Experts of a small language model.
Experts: 128 experts in each of 6 layers, 128 SwiGLU neurons an expert, 4 picks a token, a softmax router.
Below are experts of layer 2 (counted from 0) of a mixture-of-experts language model. Rows are named router (the router's row for the expert), gate (a neuron's input weights, with its number), up (a neuron's input weights, with its number), down (a neuron's output weights, with its number) and show model dimensions 0-127. Each number is 500 + 40 x the weight over its row's rms, rounded and kept within 0 to 999. Numbers have three digits each.
After each expert's rows: a language model's description of what the expert responds to; "comes before" lists some tokens at least twice as common just after its tokens as in all text. This comes from a sample of Wikipedia text that the model never trained on. Tokens count by the router's weight.

# expert 25
router:556565517520485507431491534447477495437530473459471530478509472498466454496550536502489502393456495499457506466512430505549559540493518494534475546542499552561512502488416507480462582492419389484520481467501506544552464499510425509514490489517526503464459555494495531449505499509558533528473550466503481521553505503440431523526531467506524503410470480464491558541442526512512528469472
gate0:486527518457444469516511506561488430515489507540521501517538486493549533553520570518471459453523445470563539529534565472445478460515465472496500427422489472484560518393497544483471502484561489542465489552428509494462466563498466486563502497495459482550477420604520517472492467429527542492545571507502512525552556534503530452493525544554524509494444508511563500473486493477510468479488
up0:490480455513533549568534574454478550491566538535486481440464485497445503476452489465492555454506555509473521419470466521553516551490511515487438506501468550501451450576563498437476542476479552508521489410516508477552490506527521511502438529470486520507552565429407548545474492547419515507506437513557493529490527530473563507497476495511565495525597479504462521519449507537437536453454
down0:430494525540452507483397460473477581496510449505503533509552524442539481462463432491528489514478490452469482480552509625495553466494567552555506533437489495443536477455511569467471532508430557522511509448586546509495509518564493566556557485502495547479460547456484453537424465575436542552489478491498554425433487604481575533455426473432510571521445430482490512508521468478516538486472
gate1:475502514496517431525476551490566449521452473492464486472539532487539505517467480517496536480474474529487497483487538449470536483490501451513620568555556517509450503546521457470452536465435492433500513513496578411422510422462489502505523579562521467544501564440454529507492561536510494525529525531536454450495511519489528476442476508513508497421413483448467457516559396497483443486564
up1:553481515525448586438489481530509503505538520508489474469463494512470433516556533514485469467477479473561517488493493555491473519460519499505390430463493532488496489447506503538518537473562507539556505554484504526548513538497551486554487450502588503476492448501565495495449456487436526496594532517544549508472504535448467492503511535531485505559518489505569578532453593539493588491405
down1:453433469501522496500542475460471441431541493519507488593464499503451504435509542476442497497508560515523546561432418543548480521491519497475467444480537493529594525569514500469458509575467433558528497465486520516548477498556506485508437568484533495550493452501545429486482510469522483536448495498476484443477532469465485515437511573526458510513538474519497496503533491473568442509421
It responds to: Auxiliaries and effort words in narrative after pronouns or who, such as had, having, attempt, tried, failed, wanted, so, enough.
comes before: " to", " been", " not", " a", " be", " that"

# expert 13
router:481497505546542554567546567510552574449516473513474481529461489526469542525503516453472477496514461512477534481466532584519453504550517524555437509514491552558512548471510514524454528495541570513470566531541534493517495543466516560427541488494534543464483471503488505479566423488485480489527473444520582479522490467504509468449526503567465554495519473465558507529526566566486478463438
gate0:571508553527467562474424478485491538450539439525531574503527559525463459540557503539437443452535489485513466405466516520513568452519485421474527537550445478482392469433547491470546526473533506475541540527477469535541556469488480474496445429508516485526550490478504478513555582511408447542481454519465547484507559593498451439464519465575443498484508543450454431464456512480545483538508
up0:471575504552484501463464472496518485568527473513560500479488465537521455525555462497453536520420495531537537507519470526503452489502477540475391438528465461550493526454452477516517495458438425482460506530499535512567440561469523499457476504512480511547531476479455490591506500520430460533467492513409516533543508542487462541495403525468479602489484519467493455550513520531520490452454
down0:547487539493468510548523485530584536413470524440481447614567422484412484440531487459469459431497609503547523478486477490486559509504469508494505444505539474451441498594477514520425477514483431517501537506526496447489568459503450522498442532535535491498485517458445489499495538561440513521423494523401496480542517492502453541468489505450498524467473527562471515554556527482553403571425
gate1:503559500474476444506504543482472544548498506496506542454476520510517503509511460436482475483505506509498518471539530514447517523445529546527436498518409519462470406471503528448496475466508533495488499457542491478481484469553469470517536549440446491485495470599550573436519474457535536456520483515497491528486562458409504521433529461424510454508489511491493451543468457538503455476513
up1:448559521467478507607464516517470512498539487475485562517523538470505496448477434421488469485511510590481537465529485502444511477499521538474453489500436462448447508497496476472507550469514524539442478481493522524520573523530492491526531460498481550485490431542467626522507477469505546442524524462531465573493510494441484485449450429496527460393479526515477450504501467508506481482514
down1:413469551553460472462515547430472502493493493416492545484480512478564494444487517488482461534487482480522486531491479464466460458496538465456498537509513551531525487467511441557490534521523457496459573455446521530600518522544497580497477498511499591450457540390541560496476487502578455494482554523519509473526514535457473537505469559491498483462541523563478548536481460468485437546468
It responds to: Prepositions after verbs or participles, mostly on, especially in "based on", plus of, upon and using before a noun phrase.
comes before: " the", " a", " their", " his", " its", " May"

# expert 34
router:465508566468494567519525532477519576488561543469591511524443543460520407446461514530493513434545442468498460467590497499517541536468464534520490530503493544525509553522542550560449464492509486467476481442540483555382525475491475477509604524526565486541567445516534537478478479517478484483476524455472560457533553523446489466523463529486521520446520529511481484576524445454467506446536
gate0:529493481519467492473529552535539467496458508554487533453545504436465505488572472450550532474516498484560482455499465488478470497518513505500490524529510490531540516584577505579455527521503474574531546479474461415519492484397479505472503492568534463373506604456494542498528575529545546443490591485589478456500461388534537539424465524559472460472523518509546550507500404480514497477535
up0:498514445532503456487514469531551465475476503439527486494526517419429448506472453532524485526479549508543506456515563535496504505476545489509469538474535490534445583549476501558527497500459435512576556550518466478509475467384497509416466434557568477458509505459497490544468510542557543503516542498537476544509438437497486512491437542499511453549555505499555539491552455496533507451512
down0:499446454524465519581571459478527516448516498501534505513511538563502455528539542505522503503509493455524517484524493423476519490518451492591519497501438528534499498422495448587474473453535436457575460537564490510515495506462541551461489451472501407500514500527553512540520456494519447479489502432501491433524493471504482448513607472530551509477442598470505501458443455476522502502569
gate1:569459555510542491501569490502460437555511462527550487519492508455522455519435449557547481440599566530493458525490489452441542497570468504461493527498460501464487515536466488479514476496534481509518548519469483494502492559506468512516554488528432518540478500504391556422534488464450513480464456544474462524441477506413506567448532468530536576505467438508501517456506475476480547461540
up1:520502528468472548538525484451508515516452433477519501465529538438482545553480626448480486510418493513563524547498540515421518498500473543425527567551456517524509463465531548543451546490447496506436482523430506530405483514473517515503518572454554512534420503483543460558492567517527496521501442504467513539454508433552513502514532518459469491533481384528493513469524479500564489524418
down1:500447479515454454494426526568492485529477523467470439417582520497543468500484461528517520502543529466476459452510546442462511545443470462443541501459506518465390474442503491556481452469465469488518494483526513486463506515475521512449458493433554472511509432474571529512458500573437414467519511451509467513538523545541456541480564464572499526453443579526488459472582507598563482495494
It responds to: Words about death and killing, like died, killed, death, body, in narrative text, plus Scientific starting taxonomy infobox headers.
comes before: " in", " classification", ".", " of", " to", " by"

# expert 39
router:526476529496514475533509466496465492446478463504520443532541509487420556517490530525522441483513468512506472449502445519503478578511523527452442544463465534503411499509454416540519550550493374522462475504453508409572470565517539491554430465552512529568492531576514468545479500443447534521443485442530459475537460449544451534538470566523516478436491473458492557417530562519467473537491
gate0:493486524496459510446566448536438493466626519520529595550492463486466506448426528553507457524450480515537418504512566459565503531481557452494511555497559501536558530502544450515496538461533486441459489517475426448545482460533446523536453505556454453411445474502437560515513515529519516470541484504485457523464565490558531531506540502435501495467532430564580524470528520530605544489533
up0:458512448525467511552463489513440566505544443449483519446497458440560420527504512550563465506454528534406514551427541569491519466427489607537480468451533467480426541509528587533539495462514456555465481436534552532526489437455504509437484469532518528526547475517530399485568513486471508496432473507433480540459520480413519522539535540468514514527509543560455486508471502424539497443493
down0:466517392535535498513430459510458458492475521484493528513483515527499498498507476501380511446524539510456493492499560487510477481508450466442484525484475499522514528567564455530530485483585508575469486419431431496556543426488509470513537469554465483481574593522494413502514517621495509511410459485499477520526486482512442517481489491543519472452515468575490532511496441490550481508534
gate1:505534480541449496558598509499556510462393499531611477522530416471542482504455471498584577466507540481535489470475463470500499602462509527598465439488554495497568570484491452469526543508465504475454475478441538552486548512517552457472539579603564516485569498471507518485556534501550452505444524460423423457522488536462496502440531488470506494534563502524518508526500424460538492509550
up1:525469520489532541438425518483471548534512535479434492494437537473483491518501547520473458520515500507473545546494517504509468439509548492499527512437467515514467474552491527507503485482512466495480594487521542523492479527460536572448487437447487474496498473518476444414481459537426543529578545509560520559464468524605529517539470507500564521450448512484469560478485530541421579496480
down1:456546486527439501480507443531496533553523453490470479517415503505572413494545491539494553429477470513437568476469493509454457470565561446505459540499531481491423439503495544523472487561532509533478445501476524472521444478490552449464522569472526463510501549553452508541480518500492534521561555536532504537447467517527526523517539523437492599477502500514506564511503529473504440494469
It responds to: Words about the arts and media industries, such as production, producer, studio, Records, Pictures, lyrics, solo, power (metal).
comes before: " of", ",", " and", " in", " for", " as"

# expert 44
router:473526536496497529438542480516481580549527511526529549557492564550527554530440516474563472582462468508456418557432485444486478489533482522498501484451456549532560502504515531521464507551464495517550508450432553443538574522572390534448453431550517435471545469455499510481438445503534422515532536526521513518501537494502504571509537430522450479524469483515471526524548448495545529565502
gate0:542518392541465552570447563510488479530450496553510592443399515502552459478612435498500513450472439533437555485509550458452481481431470554447492470545483515588445427475507492524534499456468504504519433517513542505462436511504469421447533487477491533490472483552587544496492544463563542545506511468545453506499474483484432455538522427532481441466438522584492452588572533434459487480503
up0:513422529524519461476503470420517514453558537485468535525537437477456502528432479524488498480514496527515496567492382523511540444567510489510512460459575511416446458518519512486479505510494522491498468499582486494497514469455563417512470463487527492525514565454441494531493443548516453420563564506449496501455480540504520544520457583493509561546475483493514458427529493579519475476492
down0:465506547432561462565442494558475467407450457558501504558518452549502480470516543467471528502521568498545411491470436539550529492560542494528538515534486504520509581479484482566413573458530520453540478470453453490459528462524481520421514549450494456522446500519465570515509566445441550604481540529467510422510479472439482452524527541491478504424514514480560592527418481520525459441509
gate1:495560516461540494512470469560539493484563523504502465580488484412513519574477489571515463444509491538601473451487513426546501524470469436529537445482519506493538528489543494524467515497585475516486435470507488459479505481488450495451466468479394477470449513482499552451463510507437570511463536527513481496499484552483527528474544466490524552422432403552432514522510485493548463433459
up1:489560498462541490546479522578468517430532499530515584566548524441546523503463551524456541438458529515526521483449414457552536562455425488529534518497479507531447525547525552525493520513511527531468459468490507456526476473449457461511467479483473477471492421526523588452523518505502521498463463462516441508465532597447530503412527462538473517453416487483459501581493432476579520529482
down1:554451469488473500530556466451554481412419521509616534549504444499446438448442500536500549531469444504475497460456578501493515475483584586559503472459531463490498510559536494459526542563545533512484456509472485493553454450413490490570525513475533439527466506442518569468542557464482502416528483464479488513523472504520423545468514483516503507497463521462469498471479447464533482494517
It responds to: Sports words in match reports and statistics tables, such as goals, season, matches, Playoffs, Hits, Doubles, Clay, plus player names.
comes before: " |", " (", " League", " in", ";", " for"

# expert 0
router:512505537479450446535490519466454423439514513552559493487469545563531483445484480538443552421507602512471387518488498529478534500482481493441572476477462544503539504519508413509502457468506598497471578499454543453387499501533565520517492445481483518533545510479450544564508488573534558472564506489441477480485497504469447488520569496488544409486503472447561416536500492486453499507456
gate0:501496463494486528461477488574547523419514441558511522470552532536450471500471483479555542511543543509518506412484483500505482495488463535554488521454514487493550452568515502549564525521470514473494494410514482480557591445466512479476513503452478470427466478598511533426534442501516553479462498487553488493516484466510503523418459462567499564571531502513526563533528557454503488523535
up0:490478416500498533456447525442489467503530516491540473465512498476507484484492516516521483583508413439427458449487583570525483571464486477470511530528518493417459482420472485529470492519498544510526514579446552453515548456555519547538572473535544572550493545423491515456455579524493497491487471511474511443454458518551585505470498484451525428483537508562468526547477517496590486508464
down0:494516496511488474534490464520509600502500534571542487453492562568573583506548463453455532551546488552528463534483525465511470537513405510475464451471477386521453542530518451512505531536516556456455546543443536521573460508479538510552553502517505467458374478475522529550515523562471520613534500434538565505435550542472507472402537491465497454570497504583504459497460473514467484470560
gate1:558492537450496411445495477486525530391462467557537539437564452499497514523451497478545531480534591481464458533448423515503451508530493539470565533535477510475498528475529481532507473430537480499503463485395518459504447495522500527487442458540451445486509549481467497421497479544422461523514517543516415439507456530468476510435518464494539440441517518448503533506478506506530486507507
up1:493529437498513504586493518497496464564504518513425432507455512497496493536541464572479479453469386490536540456504518519494551503468442518495425450448468464531464519500497470505470507489444537491506572493577539576531513516500482509536605504470568555524502423503538507587473532498484518497527504450443573576563523457573444507536447515518420548518521511520500485466538541477540476482461
down1:477463508553572463500486504531464532542423481546592537489458485502526404495456459479442519515477479422553505482455474452466425412437385543453474460497506512455488511466474488535563542431551520509546533519535535479492506472468510582505428426504564484496478523488509461467488568492465547500590461556514526410481576514511475535517555419484500417494491525459453547461592446413529527521499
It responds to: Single digits inside numbers, especially zeros after a decimal point or inside years and amounts, such as 3.2'0', 2'0'03, 4,'5'00.
comes before: "0", "1", "2", "%", "9", "5"

# expert 35
router:513490547487441522538521545501516532496544502497534500547485533524493466462455478481506532591469517495513500498489421521486481508521512542460508554502433542491554533502499476527458530522404516473529471529436473486524477544436384519450445505478555484423546474552533442487484434522549465569470450509547543573487546553488531566541537428528493492453476459510506569558536503450520478559488
gate0:515476424498503519432459445547460476491511458532539480543569381489569520470531522534514502462539448470506511461498459481482520512514476497531498502427509436452542455593478546526519535523531514501513416531485559496495510539465451455503531476479543584464518489554502416517502541540518451476451489529483412465448485498608545574596522491545553560530486416526536511503510437512502500523555
up0:468490553540554461520456427516504508558422431434594529495441529543509469481523470522482438466562491496529516560614523540540502439499573528474461471464506524518527523434474563465485521513528518456465508436592447483495525468557513574470493545454379517475460477499505589507462500515458488485489530459540535501494503480468511480497432463511434422515489515483410482511465503620516473478475
down0:503483499475509490537413540495492550468496516442514518514560556488526517487445533583489508473477439496487481490537470474450517457530479513484557482551566520426468532478478525516475470430552498512465508571493476421471446489503499486447512477469531500482494431601527522551509481518474563523477544518452517402552512498489521500464452485415474515506491409495540487539541479478493557509519
gate1:578409503461596458565536474550457502584506462488550475521481542488522541494480521495493488467493412527554573452529505499492461502397518467452406547504540535534527547479449482537461594478513487505516412503503560491519486520492546514446524508470554439471527530554497509510567500436475556523471535518568482532512493478449538461512557608485495454531525490479483535437459582513446487491561
up1:471450526556441509469477475471473448464484558528446510522464522547509458455467516508454512534469523404475438490469502529454451474464473488487513497499528495470506509460468501451545419535480550508533524463431424513521513454520463547520526487514466461430461488491548496446509469532546565494482454466469597508508493504448490497504359466549437535494433500500463433528513485416511528484434
down1:468501433515433451505546486595529484441555456524500475517474516502483504494470516542468549497484498489509488571526577505463445490491491522570573524473514516502490506546482431555428561501471557509531477453469468510520458428582479586424531485506472511484471475461569398473508464491471452516547484490494473481480523516504501551500526410518530430468458483432549548492445471494486526512505
It responds to: Sports terms for scoring, contracts and competition, such as scored, yards, touchdowns, signed, hauls, UEFA, loaned.
comes before: " |", " in", " to", " for", " (", " on"

# expert 32
router:504456528503477554501493510460489463551439490527536564504499519549538519494500483516537475501508462514451499534486439516458444503532454446550465530472469544473477486454512498458447538532545493495540486484548543544484532552463513469499468497503484432441470469462564559452531470463559515504435517463459473422480519538556534540411461454520495533441506496572443521563516560512454514508542
gate0:459574463488495580494538535452477525445536581550446542436490604463472526537473491541539491566478590512495499425503581462521574467516591514504496505510514552427505509473502463460545557513508464506485518497479490442534492516520495442491556474441486513486515441527449529514487493496526491518507509482573473539494460534496468405467400466419488490480475458387496500473506463483459500432519
up0:559516529506498542554524480448486486535474537562397480510531535532487522478508566516560371502549550498512469472528511492537515487512513512527455524481458535433474439504467486509520564503534516519474407424548477370531494486565436476533532514502488474546530539507455534526449513499562513487492459464538479535493449467485512442564449457435401509529532514532509546403510535459507529484508
down0:502465495510496533473541534453415456473535527567491527471527532550552498456489550451470471541440478502495489516517538466581449495463517473490462479510598504510445476459514576396497558541477508506550521428484505469507465457466503548509539537506576489436534462524510523434472505511472533525481504459587473521515539504507480439558448470482552457517504468502488490501490441525559529491529
gate1:501525559481512440483441482594519542530499556481449553478551542468520484510504404471465484491494513467451550573531517512463533465546507567440491521514526532535553516514557518515462536469509536449577555530492589574460505571484460534453502485466513474566523504552574491512540523484487526485526507497451563445518552425397497490547517491457562563509511530485487478523534441467536500504541
up1:468484467506515601529574549471510521472480435488565437504443472529460517478473604548586527514506401523507457480522469474512441544490498457556548449479505461484498499518465480478519494548548459542414442448481424507532475487511504493536492496521466517407472495465433528509444444493503478497480479580516470527509494572557418522523479506553514414493506452487535522462455509482434498457490
down1:457555503517497503431577535547487504519509571544546531449568542475516546550567506470502501555488574497492498548507447478486526493524535501429496538534488494393516497613507522488467509549487523592522524502501497589446532574553459503511540490499477499572497483487575538515482473459452574531439462471430491503470514473464491519553447516475491557447525517460556513541504521524462494510533
It responds to: Sentence-initial words and discourse connectives in expository prose: The, In, This, About before percentages, and however, although, but, was, were.
comes before: " the", " been", " a", " not", " also", " two"

# expert 41
router:562542438489442569459463467444525535571458471507445471533441516511573548557506460535521453548575490519533552536442548491572508435466565445455546512444533441433508473445557561482467443511499560483438564436485447489455496534448562450471492530530550487513482519530488496487523557494508519512483497465561446464452515471525546488561524567462476482529449480470543539495541494552446508461551
gate0:485494541518514488481551491493593472498524508467422454462521450511470501511468565470538445612468464463428565460462621503480477506532534505484489408500528532515461533537470443492477468482504487508475488473438531506486546467536504403519510567496423530446529483426509496502533569500455554500489487500521497452504511460474562530525533535424466450521591460527474529453513543469467490455480
up0:489509516489504462519546508516580511515539484515410499465549528532466488483446591514524453568465428459445511484497598484457534542534521455510523456514528521513510529499530474500513474442489519531461499477484530568465544464539518458518500527517432510451517469424482451517527534514417538457467491495491447493509474474507563497507507522417452477485617401559486546464533485487468479487473
down0:462542542470435509430462489572563523452530449544432454485552470485546491538442519496513480439527451505563537532502480505511450535552501444486502508459455506471533490530540558495535492486470559447498510455516466483540530460498582436490512415506504448525507492538511467521481498481456548554495601474550474497478473512638453473507562537489498501472491479532467509516523489577465442506520
gate1:532474498506477436500508402398552437555455506551512498504560543529531569465506550509476476499497583505533544448472555519517463553409455477527410487475489573487468512548520500486501523538443483546454494491487499494520452500540522456519511502436523457527421543548553562454506496424495552547510507430472504479550553481516481455553529478453513486569541490471508455470448502502492449504509
up1:488488472559459382508423453515523425522473535531448469475443515529460528496527476504534513554501576525551491467457561508490475422532542512493469455540443577524551471570488515476517548494514495517501445491522532457515439573505472541536491482477473507476521455499517533532546520562495445485419459507463486508524520587440430420496518443519444478488461439482490475487529495473528523516511
down1:497518470491462512490542500493488494546519417510565511473545514526476544511537572515452513479533430511473493438450561507480489515461513525535498504507528474498441535557557461525522513445405522413498498543511486558520476527426448482566490484508467486540454431511544543517474526447539516534492517557499445475474470483500511489511534450534505510405520490507511513482569573506511515566566
It responds to: Markdown table column separators and the header rows of dashes, plus line breaks in tables of votes, statistics and squads.
comes before: "\n", " ", " \"", "American", "English", "The"

# expert 27
router:486439441516453526480546476482432509440449570528480551487510488553487539559446519525474576513517435558561456488534489574532493548462484536522562466534447558462574488510554465534412499486519549483481492513446426493461433542527556441506451453463476520562545523563479453568491548453506518507496479521512567530443495538510542514539483486471498467536422437438500488551493508531489554531493
gate0:487530473498517494487519574517514452524478492561550497446543538466576573568521506490488481431469476539474557543504499510458447501536487456536462587486478454519544447498537583587579488531461515526571541476484574492464435455587474496479514522574452483480533464475529444477515520500547537494503553521557531479528520471525487466506424522558581530567516503491420471441483467540465556498536
up0:472481571476553500521477509490506434468502500515535501504541478533512598526468535488457488509517554472464505484512516490460528533529531445482432469465509519455446489503477570514506503560462457497552524460486548497497519423504547450445494548576495507549468530432520515512452517422539513551536532491478497524463512474510510492540511484554484525511514545552486502415538443513417519498456
down0:429505556577561475538500509453485492502518518487574521523530454455534406476493479586540485496495468488522461548497481493460438527485534454525520477438443544571487422442471471504553499446497455484584428413557501504562461484455452538516578485467454510487503498439556506503511483489504486464496506504498533508498478569493541497463543538485500446499493487441526482491523504437575493440496
gate1:449515533533576521550464488501495507486421469426508544487525490481506430528518510544536538410560504445568537487460464499497542534524502528531512483492572504547503454509456470445506502528490515477547468466444460531464547508529459486527581553523470506544495573515549478511507499558473515504434489530501446530547489518497422543499602464490414536459570523523579508541567520450524595540436
up1:512489460545513506592472502476460552430528508472504545498524501555474462513488528473482582434463518448478551459474524435522534507503494493577387471598535459519543469507469489449477526470431527473525488492505449478502542498427516506501525511539499551498478497492504528483529520503492542569471535497475465446569542483459479491490457479481494526484533513512544539439502534456479458508446
down1:446441444489512551446478553512435507492527511488445400482553505569427523483458435511478551444480572532457542497488528503525553495536500459493487523588573561508503459485471483514457487529490456459543517497506469530502489514466596434534483509564493456490460499510406493518503608563514497480566523487473469522511497546462561471536483461604463466457526476500512438482458524510510468457477
It responds to: Single digits in the middle or end of multi-digit numbers, as in years, vote counts and table figures, plus the prefix re- in re-opened.
comes before: " |", ".", ",", "–", "0", ";"

# expert 28
router:480515423584544550550479503468531473457473579454451486472459492478484549530480530517454445490486456494468437500519582516509522471522441502595451442496545548547540498520530453521488508471523568508526479470554525476458514576418549517461459422437552581565494536551486453498459515492471541499480510471510531580505485475554559443500476561525448555498523513519459534512469507556540581572429
gate0:535442471522484471447493529487543547504474553553492477561498538461539403440475532490493518550423462568485512501476492485476472494496521511427544442466444484598545518510488485452484474526567527562522474548560522510428446570517496480517547566496490503499509513502460423493471499484426511570548484559500504464463426522490515470439507446420518463486554502529489556448469520506491455590428
up0:472520470546535497594513450483512568509499477467516525529539483502520459497509459467517565510520446489453591486519509482446436469453470423520543474519500525446454519500451486500478432511489515511469479477514577531564424555456532519536533507455548518584451568501557536559517518486441486549372475466515481435444533455485485545548475487506548532487535505493500507518473487472498527394456
down0:470531451555522564584486495407485517465477445541444514549526500407559492507510468471534440448597539507510459520520482535477479521517500437584513514464498469488504484505503492595565537520517455474443476531492484534557468460447450503597498500490487496507405534523518412450482567501482504428497518488465496488475498560436497521519417507544573472506501527527553479520489468493540512446460
gate1:583451543576522509493518470468439539461458509503480508422507517569467450497476469543490591508551466474485484524491527472485495525466480434544568515505539526551472464466476536479480499561531517490459502472498529506503479423530486490552532523467479478524530410511517550526504487462518553513515538539472483520469518536465487466520435445454460481513474444480443494535476479407476461514484
up1:472534504520536433494447502436525524511520444439500451494602491454459528483522441543581471506486484516489467518480448564415519478445495568508567443474514519530533482508528539546502527453492468466593501527484470548539446508534422477538543554473520496585527528475439511489437506532506386495475521490501481529582467485550513556454458502539493524452457519547534469545499541478488500541535
down1:455515489557479469450433542529535586504490518516490485489548465462485510488492489482516463463565499541563465495470532539437515519504547566514531474443466520478493532496492527539464508553507490471477512484454478471521511549552433590481475471463509438503449477473439486409480538571545495459478482446429502468486419462585495551505497488498481492491484537524453507526517523482480557509540
It responds to: The preposition in, plus at, to, from and during, introducing places or dates like born in, located in, in 2011, and Genre labels.
comes before: " the", " ", " a", " his", " which", " an"

# expert 9
router:512517563496446467462524454527458533451497470480526499507458517476453531504458451497593459525430470459500458505520481414443487459494439531552458473498521532543517434505483524490538483521413479480535472450522520439510457493504381465476462484524485452450589455461500517481516476549540421532545442545490538536501545552523494532529486480463426523445519402502482579560532417520482582537469
gate0:501470489444459465485502504481507465515526502514517469567489595451553518546545516513523485470458481487505515564485467498533501514522574475406519558529524512506479480553593499500498467529468589524526521461473449485494526504452520484506519423520476469483491583506485436462487551530540571549510500421401457458461569511563463494469446483534440474484574478442536461463504449566533439517593
up0:375526507458563511485453481472548520485562517438487545447513385560494482433492471516522512503491585512504523529481547507522494524530532493478423469510458560482455510477405482504529518391530424439517457474499523474487410497487536517545456606433487553527457485550461473511532503499500548417515494516478459527499507540533565475565478509498551507500460524487519498446483480500522577491476
down0:470539530464436441537462462492556406544437461533453547545478453533506517479444516554526415463469445472440540555456439419481530502538477488479436463435508527514536471442518480496476462482514499562488494505494467465553468500481461473546511506554455488424534477458525478472437486487484485428494461423587457510504517470508494483536498503507474515532503488439451496551487487461542553511518
gate1:554493476507442446522473474544503534418448522472481479508528548515586503502517543492534492525528501533466440550466499549511525541520460518471444523566484467450569485552476434459525483462529532533546491528523462461582479425447544498548486508511434482534474490418449489525447515468510501446471419549525507470496548537476567518554457526430479515533471438473547515536506534525422519479560
up1:520508476533546514515498435519438526429539469466554475545469555429579495550460489512453499549543531575484523510478459512521471523519506550515513469512462505577459404438533519428490501436422548491498420455510440538536502492467525568580411516501483520496568425534472486541470554530472486523507485480453456518447509577491480588495529502479561548477497421529544482544508494471508542495440
down1:536461471504452429427526582463462514546566431518549511508558498450569491461452518506473495492495511508491510472461550555545497486500523590560480485480513460526470488544493467559493458515538456444559557490530503488478518550490583530513476514513499535572479513617469587480491523548509577464499489496429554508410496555528446477441489497484555498467560557456482449530526524462455494451484
It responds to: Sports and contest vocabulary such as team, player, defender, and header cells in result tables like Candidate, Apps, Opponent, ±%.
comes before: " |", ";", " (", " in", ":", " Score"

# expert 56
router:539556524547498501438469513491582476493538514463502524422485451539466448524480497451510508453609447552466551453475441483558456528440547525489474485448523562557443492442559448540527591568459573454501486541519470522496450487448500463469504570484490476441483548510554517545526473433544548502448513508504566533592521503473433515533457536527437480439514482524446492518514491455536533512418
gate0:507544481457528460504455529426458529460468501512502455436459551505487511585512442476456518586512417517457480496441591489455479495508547475480527522519458425464438522555439485531518481502505533402479470532462543541499484462469493492534494453473481536541548397487570488526512481540448519482473486538495466529486525516505476443582525471456473479540511443540492551559526586430532446465460
up0:566527548486480531493510522508580493523560522464455566523554439464506523414536482559535520424447593489478519464562418488596541550488511513387434475423502561481517494496543473482527519481498474558475487541506467423521517521496498544505498489539470477488493607538379477467491536467531464476539530474523511505549473449494515523435446518504482484498509538448467547437479454559390578487516
down0:515469550535491551526461455534529519516510502452453451467485485430482521492505468486488530486509480510533485427519443475473457445441491526435417442513511495527543466468514402513518531508485420482505479511461506514551490505461511479498460467456512555512471531517530537531501539469460520530474477553538546530514476509616481493529454518565466484491484510430489521504504493591528437503436
gate1:522462527564479532535497605492522556476460513536603491498489437419547414488516563468488503437523500508570494488514461431511492561503426538483444468494470522581520500478531447516472523462517507483482535571524498499443474483564515544498577493528471525559538575481478525494501453506498478434515607503500459534492539498482481498495492494530606446576412493454533503505542500499537506464469
up1:475485484552495529486508637443517518466475512558543437509467470469457456494486527449468465477475533484563533497487519398531488524551440551425446485490432462597518548509598524555447508462495506511549496521545495476474539483487531558478510500560488525585491522521489493499550507452515446439544572498541450500511520555471552498493470489507620426573431487499501502434506482502533516470490
down1:480542484482475532525459433556426556519555503506526479554533514479510528549434546532464489518478561499472503532555524503523492533549579487517527526562511487481564464458507502477399534417552477481488532467469509530555516524521540546506530520506496504483493573445459455500598502374497513588506508543490434479519484518413468413513518469489444555467567513560437467470505498468479487555481
It responds to: Speech and attitude verbs and their complements in reported statements: said, stated, described, considers, held, plus opening quotation marks and "of".
comes before: " the", " that", " to", " a", " \"", " as"

# expert 2
router:496554545513501431562506472482495559472457570577507560541471534565578521461520482487484461524520551489482567451550569474472463533525517540430502511533562527504571509546485449509460468553489582525460525519565496443487530583516558537527493503478471522431445573486487512501523484522483516531519564471479511510504565500539504458540555482486495460465478468526559470532463516568549454490480
gate0:421524524489622509430446485525587539488452418523425534452518594521508532496536513485562530459446469505426549442461514539499571526513479486503481560508461525544489564502514472459533546478511559478475528438450427481482547493568503481494527533515549502523472562560502487493560448507444500540464517492519462511504458502464509513450479480544533504529476515515405486491532496472534418521500
up0:470458472534487521566596522466521480493545456493460443525515511494504523496436470463476508504632508505520460478511438556494503445467515450529469468569505525460494465461566519510449522468533475478538486541511518480501478519513525546553511484465510561469569446422486430524419540527472447502489469488449484456582540496511526493507505473552557517520436534507527441464448484544492516493472
down0:526461437488487451605517465529524552435610419489540525500483453467518451559472545540493473513558466465496550487519495497474529496488441479528541489544430453514524525511587472586514509548427495542556543526441522446552568491432558533489471559518474546470438455522531507526508533540538550521539523504467503530483463450445482487550465398456489480476509493522585545483467455462546525486460
gate1:463488492473557446432486509507504536542447447468513538520496500520500485585484442549549538482510525476549539567513497527440482473468473460527421487526558435471516542470484485492550569527511508582544422488494513490405494506520508487527524493511427475484455493551493380522496518499484541476522507544485427393534532514501495355527530484432565434518497523515457491475440529491513526471449
up1:489482442511528570496527420484510385537521457510508480536474480472483517500501586467572482458502441524539514506462431528562490455496493434502492561469441558437445406435483482519489462498415508425452466546530515490481484419490529469480418515465559534500462486454543531439536529558404506468461503484458522529575391532528478545481472519441504480556483507479565518549501416520522484489512
down1:525519520451513515490452463551519503473565468587510592461494536479638522467474512491476431497419564509496435529435473509414535442527442457516492473516494452484495559431493468479503498492564539608543470471504488577489545573585551446447445541503473487453410548494519530467442543535489434463495519465483457473472494518508517558511515527447478468587448545519507517558510483482495519486497
It responds to: Bullets, spaces, pipes and parentheses in infobox and table layouts, especially population or area entries, such as "- • Total:", "(4.53)", "| list |".
comes before: "1", " ", "2", "3", "4", "5"